config.toml
hidden_size = 320
normalize_top_k = true
balance_loss = 0.00546
init_std_router = 0.00892
lr_router = 0.000823
qk_norm = false
init_std_qkv = 0.0323
init_std_o = 0.00633
optimizer = "muon_variant"
lr_head = 0.00561
warmup_steps = 200
final_lr_fraction = 0.1
Below are experts of layer 5 (counted from 0) of a mixture-of-experts language model. Rows are named up (a neuron's input weights, with its number), down (a neuron's output weights, with its number) and show model dimensions 160-239. Each number is 500 + 25 x the weight over its row's rms, rounded and kept within 0 to 999. Numbers have three digits each.
Before each expert's rows: "gets" lists some tokens that make up at least twice as much of what it gets as of all text; "raises" lists some tokens whose logits its average output raises strongly, later layers aside. This comes from a sample of Wikipedia text that the model never trained on. Tokens count by the router's weight.

# expert 4
gets: " to", " was", " of", " is", " by", " for"
raises: " the", " a", " in", " ", ",", ":"
up0:490529499487512459513455511487486513552534479480544436466481444522505498484510513513482513454526471505502484505515526469517482463514474501543468491499503484518493465492539505516461486536486483512503478515480488493523481466489472483498505490
down0:476502541507505511446518507514509540432523496509474557521487541469477537474503483475551484539449496463501502503480447497488520496486496531479489489482451512470496521463457530467543526447494526501435464459514518515472435495468540488503499503
up1:479499466484521487549512523486514511522487500461551493515466461445544483439502515487502482508464484489503492518463544491509464467538492536472449515473525485496498502531490530488497529508467485537478517515453535464515509456542511492532501507
down1:535473498451517506482491504514487441501540473512524474453479504530534539498502505517477519505496532525478482494518461510464506503500454485498464504489479490539511505457498479478477500485514483505502528523508500528534460482474470551446497472
up2:468438480507473507495511456486522569531516507490453506526455501517470510458485471451521478448515502477488475482497455507471488503497515542493520490526495437501488519512475515497479473525459505516532508480527473517484496464483509537473534551
down2:514517465527518498503477504531481482493510477510515509498489505519544511474474513479542517507529492438522520478492478506489525548543462474577473505519544471498471497512482468504477476519526495539474518477504464519512469474505488461487513515
up3:489532468509501498461515468520526505509520499483495536469515521568518533518541510509499514551480516510519520495490525502485492494482552485541542536507501459522517508529509510503513505447521505494539538536495500521523543494480504508484504468
down3:506514496463509518509510512482503516499471505456545449506478479465498490482496494512500488447484494551498458486518489500520495543462552479496488519522469464514498477487487512487487527515464507484466479520513514512508513495533515520511493497
up4:502488507511513514511520469538475510502554517562533525518524434483506470499477509475466490450501487526505502542489493471536562530505503430508510478504522471528504479508497459539514521446508502529530531509507500521502437519504474498542506533
down4:535516511498468509493535513484517516453504527482507497479457497490506519509503563486522516501476514468493534489459495568464484507492474527497516545503529498491502512513478482468575495504488514474497509471510494487493541493473481482455479506

# expert 1
gets: "\n", " |\n", ".\n\n", " \"", "\n\n", "=="
raises: "-", ",", ".", " in", " and", " ("
up0:459485545524512508517508491476493493490540512532535463465522512515494498476523462499503486491494472506465492522533492500460518530491512479531462501490525485484513501482528489523474506534482499505482473495506483537551496495531492480502515472
down0:506495484503463538538530500510513549525505521464512565509484475506501472527479500487488498482492535479506509520511455453451483448505482534502512497547491510519499476529490551512522496501540509494472548494455466485477495480525494451479507531
up1:463525491530522516473521519553503518530541524502480551500492499538500474527475527533504449475542486501491519535501529519525494514513473544436513561506519478545522496480486506494526502522525493484513478519497521530483518494494461524477480513
down1:502495476507538544500459502481572492498479501474509471499485494547524511481528510489478489473502497494495473455487476533533494488535506509575469516467495461513466465561540558514490497506505515497545538519508518484502496492467497518467467471
up2:507478490508497524524511503527501536502508478529517477519528544510495522497482498507473488476483535482449479478500569556531513504496458502473525514512508499480503478498540528515507515514540521544508482539516453501533508482515536456488525517
down2:534542506569520499485473489503460489498499479502508518535524501500506464475518512492501513530521475506519469535497492502513515499546470505512472522471483475527481559463481471484526529488498496509503493542505518552503531505466493497469519490
up3:520497527513481510474511498469523505477444466497519482515542452520477541495462530482542519537468442492494497510486546459538498501518483481508479493475502491484558496496492502505507524494499507527502483508512510485443488504525490492464530496
down3:501521481553507496535512476490493520545544512493503484473485545466549483502502486516537466517502535462500506493510503477546498486506473478489471507510495472520491488527506488516538491514494489460488514511491472501548495495524530479514528493
up4:462478471492436518502499523509504457522461509497529511486514498490500504465481495481496511542467498464554497536522491501453526501527491473526506503502465509481497469451449492515487443509483523511487485513494540469470510510504499506463496509
down4:511512497481537511534491498499493481510522481453506506466485497531520477516481500473491453475557511523481487526505467476535486501520537525442487524498518469487525532535518523474473496490487468488557525485530493508524511528472495497522532552

# expert 7
gets: " the", " in", " of", " on", " that", " at"
raises: " ", ",", " the", " in", " a", "."
up0:482504500474522517479535515522472461502448475509464504557482571520495489490467502504530495458492507530498522503494532433492518467496483531474500479455422503520498494543505495520515494556479480509499452536487503495475510492452487490512514498
down0:529477527438482432520527506510514496507489504502511516503497500489539495485467461493466547544536475511539484489517520539558528553503464478556498485510550520465508509498470463507486482459486489520510522495492537558499470488511519547470488485
up1:497466502495509495516466544471476496483472485509468506506532477495421498510491486539469564456496472507534495506506524477481493482498487526532508528518531530527495441530484516491497492484485481471488470476493486486497497507510488502509541477
down1:502476490512493517451515505493523489542547506524482496496496481530552487504470523501491489498481521455505492496496513497533485519501500524506545518509459496523517509492555494508497514500477521492454478487533497495554470531489475503537486513
up2:512515461447458516488491516553486535516492473490524469525506521496499491538503534551537512516524483527517476509455536476481504423529514495519511466473501497482507467482493525473499527489505508545460504510448512524482518512527490489510509522
down2:472482445513529480481504464474501470512510480505530461509533479476496493477522517511505477496512498427509512475487550494465524486510511473462517517518483503479475546496515503561534508486501491478505519455497510527500493479535526498488510460
up3:499489491531481537502473470495518528491479485501526514468512487480486463493501485469507495514501482510495465470531512499474494495515496494498487499547501507535496515476506496489482499531534544494471500518489547448550506489510456492520522479
down3:508501504468500539500499505508498463486490536507456489438480480475518526499484495509463492514506498468498506495494481511484476461514488449475514531490496504507538512529488498523501491427517487484469496497524483471492543517512539520525448511
up4:496522521475525485531491521506544453525477504506459526546552502530532478513496491468489503485478462498458535465493522461505502566500505559477483497493478477487495519493520551490471488506523502531501476530521518516500481525460482495525485491
down4:521497507507451503542458493465483538501440451498487467508469504496458552506505496517504516499519493537535490499482498499486516513457481484474509529496515488484545472522509480463473468462482492506474476518509519468470500493484502506484502545

# expert 0
gets: ",", " and", "-", " a", " the", "),"
raises: " ", " and", " the", " in", " a", " ("
up0:458528486524520504510492482486503527504464477524526508535526539518478490489542520504481530526537473509519521454473493472507531561503495497495459488509524497516527497459526492510491471484552508477516466486489491546561499496542498507485486458
down0:472481521502493451484500489541495458508510473484470516441474477549554539520493478472502526486469506480480505549489499498465481481449506486538485521512490536476490513544468494522515509491489514542491494521501524477502496487503505522437521504
up1:487488506545506467500460524524480502461504503546505499474461469525561476502502520533538536546499509521538506496500512521536542515490478528530444485521499497537477473506518527532492502480516532533487546497480499498501472398525542502544494498
down1:513485508470515503513485479494510515547487493485515458498487469499478524497474526497507498486516475499453462510460471503497494534538472484488482482496542539470466530501501459450510538516504466503538458500504520516467503507497504493456515472
up2:486485476488482533511526542479551472536501470523529563434488439485530542497504492506533500500467492491462472491537545560492519468501490495490502521522504450527511491502496465520502495511476537502564525521501486524478538493497512502486548506
down2:537517510450473493529499488509437504522508470535440514501465494470530527505480467478513506455526464511517490507500521499528499519488500510498537485495512510482546497488451495513508497542505483505493495521514505486465456528477514508492462526
up3:438506511526508541468536515476521489516505522509545494443537497541481528503497499493486467495510511501486492537494512528559495490480527500542553497479513435477513446500522508470498494471479523516476485522517532502490485470511442529502560507
down3:509551454496499502457493507505493567526545463494503525495485501479470463491501503525531483487508476503533479461487532437453511506526548524532421481503482507523527506502488530543498481535509476452490488491528489557514513543517519511542450437
up4:498519489497472501518460508492486487494465493499463500506536548472503477517484540427483499506504492434488535522490521502503510535538507514497525500476550521506501493493505532504507504520473513482474491504487468560475490456528514496492511496
down4:486488521504501485468503526479521521526562497522535529481515475525501510504521487566537484505495542559494497458476536512543499486486511491505506537541477475505535498496487491525494505462506497505490484471516508448545524488488466464505521523

# expert 5
gets: ".", " he", ").", " s", "r", " l"
raises: " ", " the", " In", " The", " |"
up0:462518497505470510498529484464519482505492427504536485487534496534527526497516531499522523516468497522532548458503529498507488525482471432535480504531517511506473478522524501524509498496506513526533509489547527509511535509521418476480471496
down0:521513524457547509511492495471504480501484513518503507504514506543547511500438491480489507513427488487453491529480497519541480488528496512536446485491487511473508544585503513451517524469485498478483477526567445510494510455508500497510543496
up1:464476511539538493527517536484504487485462507483537464535523509472485507522474480503507504496493497474505560494505500508499479523512470507484510489517520536513471494474483497475481512560555484566491502501484490486519453510475460477503497528
down1:528513509500472534451446487471482452507534488488505466480474486519473510499455480448495526507481507463480476512474475510524467519505442518484453458494527510489489523507486519491518476467481506481497517512506471498496508474490490464481519531
up2:474462483473475466450485506550488515526505511504492484521419529475494452520502521498536498513488461473513513516474518516523510489521469525462555549473495461493495479476515504485503530522507472472522487453513549520501495519523527492516479487
down2:525512500494524459488543471522495496446474508461473466504484502521466520501545512468506493531526502479500512564522517477481487521524553538520474492511502516508482460538498525486514474472489494502473526509501544494522485495519494473475483473
up3:478542458513488488530483525500494463446463468499520490485500524492532482499490521515497519520506451474560509485519533472497503525516480473501515521505522527507500472517573501519470535460499495532497474475550463540536485449499507457512470515
down3:519516556495504526494510484467527476508577517502519481555495509522472535451509521527462510488522474550488521488510516481517513511508525471484494490504475484517518520440477487491523503440534478480516520490503477495529494456505449485516539529
up4:513499486524477494497540550498554515476509480459476501440516500484519450535492495504504451552472532497538501468500507501528506479478515510500496513487515535490529505496499507509480478513447478485513474509457455529495479520498467485531511505
down4:500515490464477488486491506520515479513535482506483495509500470514468497513485516502510464485538485535502522473499461471521491462500494486495516487511478477516493481501496547506560445537510518476485510503494524543479519512534514495498495519

# expert 11
gets: " ", " (", "0", "5", "6", "1"
raises: "i", " in", ".", ",", "6", "3"
up0:482500521498539497479550506493483474538546565518538498506489534472482498459423461548487477473489512513498458473537499514529514462546527494530538457506463524466475497526482522539480465490492512532493482508497475537515507477581508491511509479
down0:497487508493453520502474461483526537486554482521520555528491486482495477535518509438497511496486471493512496494491525511556471547473539533525481471498516502477511501468506439543492461548487496511482502508515522506509496497483504486533487469
up1:478492551535483470528474501494521529489472494483528480507518522454529536521484515531541523498490469508519481445516451494478462478517467557483441519470535530527525484521521514515501476497485527525493479558528522510511518493500493512510482498
down1:542490508510521496518524500488473491522466527485461491512485453490515508548458516490475537532493499494456539523483537495530488536441504495513517479548556499485490460530488486503500499523470466536447514506515507519485477544477463461499523494
up2:498513519502510560513465516476502519507508512472539500480518511511519495483511504532517486491513538511494446472492525496509539471531516494486495501497486531468481453489527509525495511482471472531484500505518498481490508477462494506497529506
down2:457483482491494480511549500523516506468488550532495524493502496487467516491471525425498541491511501435524529529467483470491517484523473465531505540446499523536442446534519474477516497492487530491476482483532502492498462543511512471574529471
up3:521553476503512548525502497469547487490544498464531504516504536486467535541513541497475475500472476560467476477446504554484482490479475567535465468519519514490467514487539474503471501510507497510491489484510487534502450512534470484466447511
down3:486505507463487488476485486505478473465500461473450479501480530478572558479512493510499496510518518496512474486480515561473556512500516521514559501481510518477510503505505487444511490517534509456475510555514513482545536516479501531524563507
up4:508485506495472497531539536478506497493517528513529504525475479494533532539526487470511518526502537502513498525520501563488459511518538527495566459537477524484514554475468486477505456533500508493492456510492454519530448503510497445449477520
down4:509504504490477540505459519492505484520501510544502482489514522455550446494503542513492492481511467477501503472477505489454494486482500438494530540495460482528494447460526483534461537532553475519489523463496507485512490531484521535531543527